{
  "n_layer": 16,
  "d_model": 224,
  "n_experts": 16,
  "experts_per_token": 1,
  "d_expert": 416,
  "d_shared_expert": 0,
  "activation": "mish",
  "moe_layers": [3, 4, 5, 6, 7, 8, 9, 10, 11, 12, 13, 14, 15],
  "router_score": "sigmoid",
  "normalize_top_k": false,
  "routed_scale": 1.0,
  "balance_loss": 0.00167,
  "balance_bias": true,
  "router_cosine_scale": 10.0,
  "init_std_router": 0.00972,
  "lr_router": 0.000425,
  "vocab_size": 10482,
  "norm": "rmsnorm",
  "norm_eps": 1e-06,
  "tie_embeddings": true,
  "optimizer": "soap_variant",
  "lr": 0.00391,
  "beta1": 0.95,
  "beta2": 0.95,
  "grad_clip": 1.0,
  "batch_tokens": 65536,
  "seq_len": 1024,
  "train_tokens": 330700000,
  "steps": 5047,
  "dataset": "wikipedia_en"
}
Below are experts of layer 4 (counted from 0) of a mixture-of-experts language model. Rows are named router (the router's row for the expert), down (a neuron's output weights, with its number) and show model dimensions 56-111. Each number is 500 + 40 x the weight over its row's rms, rounded and kept within 0 to 999. Numbers have three digits each.
Before each expert's rows: a language model's description of what the expert responds to. This comes from a sample of Wikipedia text that the model never trained on.

# expert 13
Description: Foreign-name letter pieces
router:554409417439491444462466477466519459520454419566424588452544499500439491539491525477593504520567493509454476460496446518555465526580523578430464522545491533475463469461
down0:448494586480545529544540498464516480504565429493474494525564480546550449477516421493469562472495495544448519427522475457538445534525536486492555491516524499488444441529
down1:532564466443512484506489479489494555487467496552473614542469421456499440513564502488453501511514482490507530574559462499532488537567469528563444482514497487457594535478
down2:572515492529423481470533496412494446521532555526461494505543435487508517404514582549517544441612503488580503487496493470477559494488459433480496496501547558439465474541
down3:500570475560555474523551510479502481534499444513489462541481536485480480558508535460453522465503443510465487566525500484541515519487535486520505571571562473505587491539
down4:557503604518484506468510426443443507470566554535483536551564513493453472445473528489462463452460479523452603527498510529467459501488446446549451562513494566494498514504
down5:465481551492524476500562517515567507552473577468461469547512501480498505454506565436537511505529523530476513576445514474474451472535452486446475512563468472476557519488
down6:475537466529483540475533461515518490513407543497487434484490547498475503516445547461444493510547513464558471535494501510460533472457516458536464530528421597458490481509
down7:509485514529502438453488519493491531566523472517541437567488515489476475476485527480517435474471499484435463539485547465511497511430528535482482480544634447459494507460
down8:516497416473483520491477510451478498533498558527487470487493451522579442580523470526536497499492498482509524498484474475454460459456515505526532465473465446525512504490
down9:465489487547541520455590494490515494486554504540435475501465566528507491492444483533546456511485458420542444541524577506510470502513503588513502462470489534492496442521
down10:455520479508474574461576473459510469512494459525562458496428470533582516540492485512516495435494552509526484506490487499518535550549570384504543536515533502527552550554
down11:453488584471514499474477544472528496535478462478522482445578559526503501515446549504485475483494509456474478509505491471506503486515526475530459495492471550525470481452
down12:545463489532424537465435520525495495511521606431549510509488453553463546496527598511426599445546427505472478491545497439474434484446507497484527495523467487471441548541
down13:437525527516441527433438540484567525484482548484533502448525545496539519534502517511537429435470461495474554409516422556495475555512457506486554496511489489529526492402
down14:561500483495422472565510502485536491472421478525471536486522476390524424506476540483465506461397556514455521546495490504464471486502510447487514512517511469506534489518
down15:573459475476474574414529453500492463523494449389488521481543579486505494472522473503431463479470501484505467479508551503433525498408431385531552463543495476556501470513
down16:446564524487454505537504523526479569481439445466538525554427535514515489426489510524556486483486529525487396497577495489515573511509434548442497595485550421439474487562
down17:533439559428512483539506435470488543489509480445491524451524510596462551458477536464430457457521512537526563494505460432485425506537428527517498567494519435512513498526
down18:504470539512476479486434538455505507444565548467452511499530527517421489467544457503514430524512512490529529487535588525463494504528502537579512526467543545493454561513
down19:543514509421577449483507472492421518490515514488486495509436477449460550458444513476509489493492464498495482445476472556549515456470473494535504475561533509556490472470
down20:445512527474395490558553500571507460474501547487487441506468529515499480411528525553542486499467563468444530466491497550457407486551521571501460530527525569510588511551
down21:442569501558542487507503428517478518490527425490510491537496487492530477520433516537408449534429536458439480534551546490535567541536503530491481474490592480465508550517
down22:492499532509554522495568471498519546466459494469505563434512421458509493522466479516518500478479480509555461545525510556451508556454511499459522471454455483457464534452
down23:488529548449497494541527540541505513529501488456490497458513473491457525501548516448487543510474486515438492421504497480430551566529537545480579541512550464597506503414
down24:451468530496504470475498464388434513461530495516406513544533525533491536482487516515548539558563500492484601511456545505565516499508481511471493466492472479475509567502
down25:548496416507464472488459552529462532479414555460502545466461450486504462556437494458527524474454471479491483462556581453469465426497528488454461521491463555534458532424
down26:464508503514442510488537504511473540484448526452556481504514497448499466546436482571538576464518517481495559503514527486478509517463524452531409570510483493510533537507
down27:503510409506512499540478474498514469484520486453491469544472498485528495511453473522485433532470526492522492450515397533506544581553484465461524482525524434505512480520
down28:517484546470513448504519488496501455454446514548458479480473508481531489495501515531480495521422440433453522550533544502600450434563545542455498541495554498511527534525
down29:537478482487523476499515482539492510556528532410531450542501508505508511516466440524488557552513451530525545505452486542540521483514499492518485435516575521503487494513
down30:551487520497562409490523489515513522526523473536482507484487501397485559521490431472583480468542524478416433403493511537440496509536443550486492480559504460492463500471
down31:497550502506494561478501556574447527515532449439479463507509618546462512554486472491427466553545564566474542460542460529461491571513471483465493467539483504458545452554
down32:458509469524440517478442518512470471536513534430462484535479518505513602441486497441549518484532463442499498483513468454544452529500488562500474461447462463489552559509
down33:449449514531496569454443542494489521419558495478515460479489513436610489510511448513547519523459400481499485432465527518494442502478454484462541425442486494462520487544
down34:604516592529428503538503494462454480492475535513505532579457478522597554480495483492489480458501538548555537500479443546471522444481459408473492506484527430459492566505
down35:509536483521511502464596476518459517516463462570559550389556516466527520540507481549520548582523534501485562523534463518484459549459577443530542582443531533426485382508
down36:462493499482530587559505508505508487466474552625531477603438461524468502467465502493496450496527516498495484528499468414517524475494556503553554483457508497507531525479
down37:506477500413509473498455415434560514445541478467506422453529511478539573490475524546492575465540450494503507561558519503478467477500538498471449549503504513538548463494
down38:505463484467523538508518520499497498538532529508559525446446457504484552581541499509436435439433474499486507499451476511406460546494510448500491531446500485468542392446
down39:494458458507503514499481491522519584479442537463472462500522468434548379545519477504563468497410478526554494537481496517475511458515402476456531495515467439558476526538
down40:555559502545489492505476525540491526497489513473578520496477486471547527479474514501530398497519527481443442498543495482449504570495515470520525476468468431532464446561
down41:521519490485493526525522447508537442477477477513525460415568490418541513427432524569477508463473519494493473474462479458506495532432532478477469510517527469450500487465
down42:421476553509508473477476514386528464512531515455556517499512591483541521528562440456491514475512499538458455549525589519481512530485454596500473462506555530588508418491
down43:507526588465437517508523555543481524446545534532469504536485430444448467554482552521500520441457476486462507471547458517446479495518553555520500580482545501474511480476
down44:496436509513514489473537530558507494571529551563543469518488467439472551532480485547467553526507570439531448533546448561492479474534482537495484521456471460563473583538
down45:453518533554449516511552548563573476534544469466509487441468513486534417509448559457504526436507510548483546581495540512453541511476461537481549564495540483491503496434
down46:484431509585468467470467503577460499468526514435461550546538546537516527539469586521529511462494541481503474490458549455494538482469537381567555483526487502495465522411
down47:481519477468482474525571485559506470546499550539438486511493533492493553457573469477532407437507534454537446528487480518479505435531504482562532478460497545413524476478
down48:485477499411504530558569518509538501460490507426492463521471550487506543566522474467516525520594427485500491430434567465448530448489494460485495454518405512476506449499
down49:547516526534518506535507535497541489533603487494452527497521577406492434491515481481489503501489455513553470431496524474463518495404514502490505506512505467508502486477
down50:444436496460461448492465473511522491617478542590458485509519503470524468466484492456540530489471377480429491463497502480565480430513536546458590553500516491442540462465
down51:531556588517507522489489481478468502491527449435495447516548561432495433436581385506521449507464512554463489432507471448452485607581576489512525554485490486462434464476
down52:466486454476467493584553537502565513509519455588465408521490473505533464463554492484473480537494498493491520492579515443512537500551493426529476556517496462468431542491
down53:474556537509577536511511485590608555526497472521536456389513560475584443553458530514478505458610513582455462506549544458476501479518412475537520482523482499523444491450
down54:502496512470521427511483524534529501456456461544470575491438508505501525490514485452522483482504480494531550517489534467500492503592489505412593540551508561531493504471
down55:531441549522477497565430517496519511524530479488528455517514512537528470473500523495484555465574506526524439493494502555497443467568521463477529468479588447528442486470
down56:493542516474480558511589462543446461500522448471501481501445519531524495523544486554470456505521478532502492475488477546547545439574541492492531536523549507532446543484
down57:431504444486518531434500479505552480524473479569497497486478466479483464519477477515475521490443475494512560500378510489461500416465517473499492462510499474526459489545
down58:417500495498409450476463534513578457439462477514522462586462434563450510591452482452512438477516538488559438490513490522523483478503567478443464523431521486462504506447
down59:561544554532453521544491514488465467498569492465517441495539516492436459507509559493492497486542510472471505481538487438505601548536490460545442522458456485529474512484
down60:452471432470575532477485587521474497467467437510456510569578508440439504526478508553563464514531483476508504488484513503486555536498478509498486472520465466626562499491
down61:480445408514491485520448522448423481491476491568520464549539480499510510489395466454463513502518464485522499533478524420548451506460420497533487496508509534519504596528
down62:527513528487523512497450432524497535420470477534497595525546513471474546449536555373522492494570501427523505457516529499525525453542471464512551552338496494487496579566
down63:477573498492545521529490514576520483515513496513462472509571491533501543490483530549555525442390440513512456448537538541444484537495461447461532428483519483486453549513
down64:449459577443492508487501474533490536545469534556525576529446487531558516445450503476485523488491548480510520572456514369475503544512459582461541472494467471498476587477
down65:465483474635539559485469586560474530450453443461490502536489537442504486498473461502474588448501511520496443486445521489503466476476519493465506515562490521463466516452
down66:492491381509452529549436496478419427485482579460490486474481467470523484521520438438469465448515428496431454537469540494471433473498553443499439512524468575497477432548
down67:540497545532457527550462523471528533494519548512502495470461484433501466534520522493581461497458507541493545526509521478516478558497466489368496507509495496487494480533
down68:526501544501454507525546501465462465462511531525607464516433491494493462548505451536515521509539443531439510546428505567604478494429458506573448557474516526523503478553
down69:501430431464460504475524528507516509548552515503537474459485464490471537518520516409443531541475436553558517566496545527527513489473503468598486397430545513486465491492
down70:476453566531484495472484469572440515516491436442516509489519420493545514542512482531524476557415528502455510462585430547479532557511501475507516515546462481492529492448
down71:468477470495482464516453501542560516571571478372533469490523522527546471441485550508493496541470488451532508492492453467458489499537476482529484461522509500482441511501
down72:454516506435482384500501477473497528497527479454477522397469506524502529500542542524441486519451474447502603438515535462474486487500451475519529506526436524545462488512
down73:489561537502504595569501526512526595493543485492563450522499512482540531457511560501502566529527502510464510545538574476474456500454560471551504478530474440524455574440

# expert 11
Description: Connectives of and and
router:497464452476484420571480520488494456482522493467471549508520550593443496562447480491550480502539510483555496459531446530573526557564558516470494468439456549445541505426
down0:562533518466506479451578557494497478503491531498475495477532557496488516444487528466490583517513439527486482521544529500540446461491512468434512509539560527424523476477
down1:555541537509414484471479517516540501541494505505497486544519467500445499479510463483543492471539476623600463499495482417539441517552544545504494539560537449403455496501
down2:503475545521554571611586423552492565452526544533492441503471490456521523481566556516469489544521517507485505542522495556498494472539476480495472520604525369528520488518
down3:531465504449516456474551448440396520442434509537479447538526551537479490519497507487493448464519523405508515567479547568553453493490511575569478487506530489530502495445
down4:534449508555484510504506549479493512505582589553393457522472485572580610445483499430483557426454483509508530536512493470497519545462452460480468537505442455453423485494
down5:483450543450538492549486507561545560436500525527496584522628469495533529507466512548532510526440483502488478514490532520511533458556470513502486516417551507531482542413
down6:490496498461561473523520462541545462508506454540404522499401461439498573513399530543505466457563545497471517458476448540492546533513527478494447462549494503491495514470
down7:472472490478490460452501438522472452479488509459483467536398521487543479565557491548544503505487548449533554525482515535544536549500542465538482486587478521581461551511
down8:493490502566507560550470514512489554511483481469488468472484458514392512484526499435534476539544476454480411526560503509500469573417484465409524421533446501503459477488
down9:420519498462489531464539508536533459520516480546490512591534498472465519497477406501485397527484466497481467514465550544461423477493525531460485502455461452477514514454
down10:503501450536563514527414484458575507485501483505490490423605480484478438552503541472528468540520531464484542521522485565523400624446490453478558473483502501443584490488
down11:523455476485533515530488486480490539462478550451524509430496465527499498401530498489467458453532513454481573535497463489441404543488471543520493442524500434483477545562
down12:506507554437513433438459459479550545546527476479516571438421494515455519470474470485486509522521433457448504536507506509552537484536507450569496497478473453486498518432
down13:439493454530501446501433520480464451532559521536534509549544477471501491588487437532570467481557469473503488517435463446466532527449467520523496510442461405447519483500
down14:359549443532514488559517508559430467457485537552522545499449542541467441483501499535516477431480502416494463537556434484507503475459536456471546465545551393450561474446
down15:494515560527504514541503458472519523498455441534501470560493466488546529512517503488566533455496502523495556492463462517539467526449452510472521400567528478469502535592
down16:431505495556482510541443505501525472544502519538434506521471530410472522477568459507527509485444437475534490499526418551557584526490462523461525516445484582545512506476
down17:525455451423499470522500462479553436500473505553489505572522449534465531486526569521497539510527532478471536547519465497486457520511496508552502562549457460531548541429
down18:520477457533465521498506480459554463512548511452522545479471546410461522514464479440511444553613508464466533453522495473556537500474536505418509445494529484528512525464
down19:440570514461455483568492483546542543494469505496477483535435496501522517445487443455483493431495505488422525544532470496457503453489532442547569471522485503485511526524
down20:494556486444500529512488577451522505516519480459513505443537455546484454485495569497538468519510469523401477498499584473486466508503503437554494486506472541511462511450
down21:543589441426465447557506524581603422421489473547547431510509490528573515485555524430445573491510407484482540506502550506480494497535564549507474493499480503457467515493
down22:501508495487458482496440490407480483557504401505484526468471500504498452562495594497564531476466462453504476526430544543437553433498485505450459500476548491434487470505
down23:433540573420479433437465506528521507472500579475555557507532495461536460461589482548533520513467521489412393589477532493504464462454502484494479545465556511499438460558
down24:496416444544444526515494496559484573486491463454531446523497523521501554549546536432485494528543465434461537513489518420500507486564515499482510532557451529475525441568
down25:509478563521576613489511553571538516515457379462524446456454526492546542475497395459550528461515477565510541506497417527530551466523578486524540514525482467527483484504
down26:448507472459532552543407514467442488564487511471520550525478524540414514565473530543494536515512475493505469543526509521508593444452522489465536480470443535522483511495
down27:506515526513535496525537471548431508496437513510497510509428568517555538454466512511566514478550543443454441567487540516462505503505563448521482537536406487547493433539
down28:448486503448514496517483492485515447543607520498485421504509429512563538501542560495491492527506484553480497457466406495471536373460499618478454505463501459512564543488
down29:490411557484491453440499525498448543559510536461470452500459525497505483459543479481524533514518563559438496577501460534506485541448527530499503494546555505482476540463
down30:397431453428472543484506465538440511490468444490463474526546559505512533507480498490451484486492509475447514475510502593481500529418482426490460495495526477429556574470
down31:513525476430480569528439612447500537529517534472498517523518473480507534549416522485440465461458529461464533555465473462576548493542489456484538510549491464514552532538
down32:452516560531518583519447475452544456489478489405516513444455492560498512551485502567449458484521522431532488533539480503542475504523558511501503464606489518489469576502
down33:562477478536549533485465551487520454562492471403444529505554513536542496489489470443490474524539530506480434515577509492543527477489538523515498489469487510486493503513
down34:483547557508474505491510499556496575526486547489517519519445505470569533476492413474508468486476462587507577494583603562466412524484435574525515494514466472516535491482
down35:513496495416489532443468522492521531467557484536516486507501438430498507487518489516542525432528473445545572590506478492564501495573497527498514548548451472550452425532
down36:549461497483596485517507576540580508507517486499486488500499547503462471478501434467509507482459539584513484491548521503404532451429499467525518482601540442489457463535
down37:491531448495590524513490508583490551474423478474507424574553537441483582479491498478524474508483500450564484504512427506526536521516554437590498487479508557449516498437
down38:478462537475500548543543542538439486524541489465425462475505465578507580505496494492499486513505441530454541463472519498442502496432546483518481514444496474477505504555
down39:466535565468493472583428536520556524588442474487517492513460530512462460504380499456468531457478574516491494512524477509559595438479528423524537583501544508496483487539
down40:497525485566533536533553480459531536416536434464489490467475505514467564465475568486529505491472506509462474533472412554512387469426453503503476544562472446493491489573
down41:440581489467492489425486427488506484513474496477451455507463593516494577561506510488468544533491435534492546433504555469513470501478483501420553466486512523495514484452
down42:500426446485434548452451409447506504466492472482491439512509433541478500537503402474499494428495486472461504500502544532605530436494499523511482461466538513521477480518
down43:554508513511459513501491484506566541502439479450564491474486491473566539437540473497491489476536521540408521490472522493543519482524527481531560542438565483539560455474
down44:449530476476500498383425480521440491463538478529532503488485527500479480460600519538410476615535533544533499571479492534498521493538468499453501444445459514476466480477
down45:452515471550490543544451554479501451569499528484481528510474539543556496553476545453491500472435452571585498552573536568550512484506435493440487452552484507522550570561
down46:442553551505547517498506541466534470454397532523505473484450513449531498443492626445485440501528515461461500554435525500512499497547447567472462500494539542462543455469
down47:510560489550534528502540484474508479412447516538497469530506485488479486497477505523461468543505557488476477479502528562512562510567468525532531608418510526495518597569
down48:559484567515576547469492546439555501577487460456491562497455471470442442492509532505425473406546505482533470462517512506453510447509510541516508408569549440536475508505
down49:463470509432515500529581552465530549551541450484545481537511489509431505487455560501529543556442483502436582516534500533503467503533488474567517529455466444478464457493
down50:555559478458433480489570505461554462413549472479472432457460521466463515556469482553521519528474542533512534476489479510471575492498436507523553472546526503488483449563
down51:527530493544472468518481538470518521428567580505520452528498524512442519415474463433489474478520413530466553499468470514489468547478456537567503520553558472594471474516
down52:471496422460502496504538483443475443497523445455452428478519439511410539447448552483563502521505478477461543465586501448640517567523486449560501500544531446434480521516
down53:521548560482436537507471479500493466482438434504468539533495506461402508470519510472496503446477533513494504487580473532434507466510432533553500465483524541534520483476
down54:506504506584460609433543493463536521501489560484520447493548478421454612494525464520437514504400482513499501550531462542510441458493481480527501490524533496460545579577
down55:457513505527515478557547515437484485483436465426502475566482524437463520525527448464504498504471599533526515487542545511468586482466468449553509502495531455499497516516
down56:488553511537536512517490503472541444466473467459507549577531449537483482448468497531524471378492493541444469462450520490473472426499526500474533496411520584509508513493
down57:494465486506541516491534533549448511522513509477554461476483545458425553469443566406512533518481432523503523575524548522517480468493502463516481483463542508505549502445
down58:511489512458462514436502489493445513522606519561506490520513464511428438511513464501495539496591544462602442529517493473450473532556485558494441506431470465504502527499
down59:472549471484496469621479563535545503488503510520501479490550412553456529588524548491515506473464534470509578425525511476508508474508458543540512578472581509512454531483
down60:527537545559545488571523510465508489513552558494553475478516471510487452542579540467415490459498480519516498458527455447461469461502476508509431501500570545459546538542
down61:403524497503473455515611473471441567558504552536570538479553577526567463490440551477488567507528473455548504448503519523486523498467529461469447492479578489452546570534
down62:494528547494507499532562514536505539449469563453578455550477516450492523577531466569509478588418536492532551528537582518439444511469523516510511532579538525508501560435
down63:556543474491537524487469389572522567498499519505441483469489460454479487491554447549478508511454525487478554571481575489461533452515468461498520502487420568532504435491
down64:518467549464475499494495499499503423483476488453503478505562515467410511463507471427540566553510547532493491448511522471559464507460565485469461457480537504535527511473
down65:560548562528516529517505606474529417549506493465502492512494509547473513456487517584485503503499487529508441534419648556442454493495493459516505443566525475482499478531
down66:541482447577443445546590418492517529420523501464444451514553478529483578469531550531481516496410534504486578429415549460482508511488520503506498483526496497513449452504
down67:464460463529531506460469496505429457424483398483466472526570480542537483418520542450531468418527532461534471527501487507531446486469527467533490488514479422495523566454
down68:421468423615508546530478466499469575449413468470438465481471435459510522487513501498558544500473548500549491499514506589530496535438495502509547518530511479489503507489
down69:550443426495498469459505476585437462525543495518503577524571602431586546490497544488541492555546529469484510396497486499474465413518467494512542505490529529497516476520
down70:482537491484499519488543456576453449429568569502525416562451572490527505500439564551557472574433478369473506512509539496605479474446471455554553554504540483541491511545
down71:477505495528530522482509498565543481437482488487469486483503528457414453511450485473517554468563498491467468468474396473511524456483487429513484512398511508570449498527
down72:455532477513514447535523531473480466481559412509507504436407527517467512483527505435509535531539503515480550528511560521479535465475466479523543514424523554506558467478
down73:511505520499512484442431498454514500599483444474517489474508520438535461514531494521432522482465543541505465483472511473473550453475508515498509508521495537522537462491

# expert 14
Description: Mid-name letter pieces
router:528463510473399456519502519515536481523514411457429561538492527540498484593536504451495523497516541495505508482480457513502485531563557552446473447566514476488452460549
down0:496444443470569464434472516493483504519562416519485497534537489489451541419506475488535452480505477556530513489523477516559501482439505459528522440544497499546588539509
down1:484574502482542488485520549471465531488503471480509466484523511549502550603565485489509457449495465491548470480476562554574530555523484487541504445477566505531559474416
down2:453505565517524445548481462536469476500506468464523447502448481464481536558473465455510421446500481542482476510546542530488522504490522499509483453440490514583464528453
down3:517496500493590489519517515488517501547501478541532523570448482487487521444533527442513459497452553483539522572469564485487451516488494492470485498507511544512534484503
down4:539516442560538461485553472486593495507529445447504407517546437501465436462498506491539573499430507564519518444540472532500512524531481455530508527520521471544486462459
down5:496564457542543516518447542526501455444479503528534385502507513492445495567559456467541501484461542544505462481424508538525471482532492473528478490442443467619408467461
down6:497466458406534460476471472488486542495490523422518517450494466491510559511514528531483581488524510501489522497546519517553485514474568422498514514440525542467560474490
down7:456487529439479489528487439546505485491518489537466520485553503552467517504520536520525537489432445498527620467534511536505489426469513505483507434551569463510463537470
down8:479562426498464461530450598434485478444480511544517448533455562583468494501480522523539513527485459503498500579550505517483524612481483497456504450465548504522538513473
down9:466442557457571563504587501544551474506456467415546491488511489511454511543492499480526549471494516495473514445512582565500484538474514456494519474464569488503550518457
down10:572531407543500531506562477446451523511565547519594466485519487529477450498544459470479516456490495508538541511424475476481438497513465483538484472520595493512513475473
down11:460563484488515452515497556561448499447497470454503441473516489430522533514490592433464535518494505516456527483525482473517523530509527460487460479446464527500504554446
down12:559493536514519458476517550642476537428506543500478520484580517546492520557529511462493590587437511519535529609526506438426492447440492518438442575511486517463481507482
down13:595508509547515478483436535456559564550501455546558513503510598504572509506487560483442547484420475518506474490471497486536496527520490575507471465483517482500478483457
down14:481542490537504541479560513537551463536520445568499496509550552480489518491511502502555532462503412524522540514424503580469489543509531510511424455500527489488472523460
down15:483445438584523546478493483492581526430550596421576469512503446503510477533484495534573518480500561514471437494482487487506470459496453413491443560530452500490544566502
down16:513498479519557426402447482494495596515484463458527466529425504523528576489523485505508492452522510490514533509500409474455428441464561484456577460454475417466532518501
down17:503478493474560474494500537485563507588515492434494551485487483508493507487533533505501513523434412510438486483483457493423407495439480491481475432541539472542501453504
down18:555483470433497486495526581558438545508534554513512537481433466475538474527520460475423540504505494558411568573507523540456540581505467467475474513488495513504499509499
down19:536556534470522568507502500472527579556492502519521541543481563537475505519544492477545533547560495522483540491455529487534508418525553429480508450411477466479544478446
down20:490526523546481486551498454547561449498510484508547521558511505549578536494506533457519483484495531471486554506503566503427425519543501451549472530459418542496479408424
down21:480533486523544458510576489468478550509488491485480571565464498539410550514490465558622486414425529485585505506489461563485490511443435476495493472516523415434479541484
down22:543509485488458487500554509575460489466532549548427535562462490566440485471478479509471457479592427514502467523449426494572481484486484415536480503449460518471531549384
down23:547449433531552486502496478533442468490445499502493436471468528469587506525524508390451512486489480554463430539501499452483440482480513498488461506506567465423548523577
down24:499508459502503453477510619459503542487463501479480510483485527495477483526537432445542489454529444514421440550533502417533504484487433517528507457447480506536514480553
down25:449510512511509473582433483446538576541512500489464525486503472465474500486534543569556524476484421470479422558432520530489490522472563496461524475450521469434488470531
down26:558441530472537500437523482461562510539524477582563496525468444492548472528541462433440449457449457430493539520550522476490487447494509604485524514514480463572532427543
down27:447471526508467472526481435462493451486574479535509439453486493445451495484520552487545467534508494520568525461450547540563559554502468515531513492466522439492539504479
down28:466559527533410577500501492547549432500549473498427478513532516523479506487406585517427476473447527495509441473561529475473468448481506514554485494486536506479506485472
down29:422481565473544428504464437541559562491529511429523401431484569558479536450430419516524493511484454467487511511538533606442537491500484466499488533510512502466534562561
down30:514464523504518472548461501567510515488479503560536502546474510520482453546441458562476523502549515404493457513521536469523469464472492527502483482577538468515513519460
down31:490420490504479478452470506481529509510549489494523511546485534479500505452480517512543467392500532578463489499481581527494555514451491448570495512498508521474536555479
down32:511481545474456539507522519482498497495441445521496523480447511439498456484512536487459524442551515450549491404481498475517495494516469510465516545506487460450516459540
down33:443509454444526549551544466447538487530546502531516493534454428544499577447483531543396533535509500486523480491533443543438496479471476485468458509528527488503493497477
down34:472547485495497455492517468507463474470495492423487586460503481503472485507550518525478489446521496500554492524559450475566423500488519500405459532505502528527542541469
down35:499517495564522529453536509490505537454549445545476517525518584555546483475510547463497404555481530523488543486528501533484510472458573505471524531455532375532482546496
down36:451517519500512514478431524473506510463524546476581485455508466521481415541435485383483476467470509502479495504429477435505498450530478438481512470531562525532554498510
down37:524560506477504447499485537523472474597505545432429537544494516510526589448535499544466445481520541488498486501501528513496530498479511470536484516531515437499533462541
down38:578441491501452558447527478537478534477557496436535545527584532449437501465597537552511492462549497545532390470524544502489507489432548486529474510519497507508533506483
down39:549458481529504507521515432491430529486492529452462543528499476470435456521495512539532522492540402444499548476507504507524458455462485519466487553472537549570556476544
down40:495520425447496479428530513542467510449547480452489464455498472610480475511455469510532479509499469532532495508496468529495442549549532547531547504493481511550438532462
down41:497543519482458572472495545520551584527438509564402465540474533500547469462548485552529514566519502556445525478528495488552546552467539469486523457574505449473544554465
down42:480513479486531423460464485519444500520489489531570498495513486499562514522597463468572490548470432526505485493521522499464524526470476496489525517541498407495462461473
down43:574500557550522469558502516460498421427517485561463474464428453385537505482525472542547489532459534524464485540530487600489485529484556517551499509498423503447512503471
down44:512512562534490538559466525474446518498428504499486511476478516494583537495517503497492445526486514448504479486549453500572535517567517552455488469596557517480498537459
down45:491574524487549486573478469531540505471522489486486537516437496438460468480518512524460533526576473507419521509474504468471463569504430458448519466499596510501549489493
down46:494471516437498465577457501576545518495474557469520542475449481513506467412439531462468467463496425565446496538550513481422470493572493470512474532457475404415468529485
down47:463506562483489553541512575519467496533542554450494472509593556449523482445511513460507480473450486569519479461523477525542478496479546519474547535527482474532489560506
down48:482512500485526594494523468540488464500601584568504528544495438500523484443485461503549476485572530500533512426519558573501518485470504454546567551443476463507519589477
down49:497505445479512545422534496450496564508563485473442545490481525529532470448544530492506546502546484469559502544490526394523483491498456494488545554466573550530485518520
down50:481586556536590524502480491479445488477509463514582461528499548512494510421490495536549515463504506496460503514564495488466507442490566529498573483496478502489485516407
down51:509549466491477488542458533495522512526496477450463495431481401514439401503509496391501478483496516477557514561544541464522495493532453549522489491445502536485499424427
down52:461511499420511567483480392408492534497511607455551486497520498539578525494503559523555524551518468544501494500529519536440555471429473531461493473530548493503475399550
down53:487520537468494495482533450556498485464459444499527486428463442554496481502476513529480503470477532513520441544494548455490512472513470464523544485477507430468489501513
down54:556485495487467513530523571529494483551458521460463517456443478483548523484568472512523482464437508528442549395492512495533452556474469586537510533602416583561506521486
down55:464464537471523542529490475598464447522473567535534544475434453539490524452485471498564482537511494438450475458458489505466547478436473484451503471571563524513509501531
down56:442504487508540528478484543495482484526463552450482479451495459530498518463498454443558496488502551513532477576515543564453569481493471377490504562465491506592425468549
down57:466488558532483480567535505489536554482421486489468447544499440475509480465447492521424457523555378488551543530519521510455486520498516557553484481504560476469452482480
down58:423526591482444476498498500493499423463501507452429545502567512533507468544507526524494567542524490523501537481584525545448427485545480531540505496503460528492435511448
down59:465473511511531437556493488384517506500568571483420464549497513482547520463475510524559450460521561526511545449476452555495452481521501491504534542536534512537562491524
down60:571497442532522489553541473473526474515537485445538440481419512519511450505509520478461482511512555430505468519575582474511416511445493524499539540413449471469523488498
down61:483526577480492479406555535542506520495526577511583516516426512503429531506569515560515497491519465515561453517499539423424549484518470405502471506458438514426492493472
down62:472489528509408558498502436489516468510471494446469490521447572511553473477526494467460531488489522535480545492489586569424466481482520455484600455555450497549484477449
down63:503432572503546436554540516547506479535575458450490485478519487513520511469505497492496528553472464499511516453531646571427526552479480489472547511561438502460430467552
down64:604438433498501525512527527494558526588565583505468508479515488550508474479501538511499515474514513497510543484516472567388483526583457505479541485489473504535584536464
down65:467535497516512482479482546541527484554467468505503491539501539465494490574452517504556527515543500452548454520540450492515481498517505642524437568474467448536486476453
down66:465453477496505487525499444495556527444544486495501494446513477460486505491458503524482493490539497455469465511487524527515494570455527505449469515547537463567447483483
down67:465481524434567531544504485463514505522479468490483438476470501526446465471475469493526524514468518458468502473462523564571511464482516481481446516480495581547456524503
down68:521566477508524519566518556513518463501520526503466479545492450551473469502483483457503515422554534472421507523543462489419448452573491522436487509514493490524462540506
down69:519477498493471527551526533518478445476515429440561483506464506512496474453447531480530428447483597484477512501478529498582507472478491516588480570490530473437529478564
down70:551600541560505496525498452423518516492486527518495468489570532449537558474539485466499492472479545560478520513473494465473495558532554521484467432552479473466484569502
down71:503438493486552473559488486514480473489491530556534482526556471479430486511464504459472473590543576479487509483504476515494546444513386549549442486542506498525561545463
down72:473504507483528487489470581545522533537515511511577447456479445427498529545533509576507470484458407473546486600417540543543445436448456460520498539462474514533555497467
down73:453541508534515473421511514498507565476483548437503567499485596594467450457533517510522483473536525442514457515558529465527462512501442541507505530441513515415426482562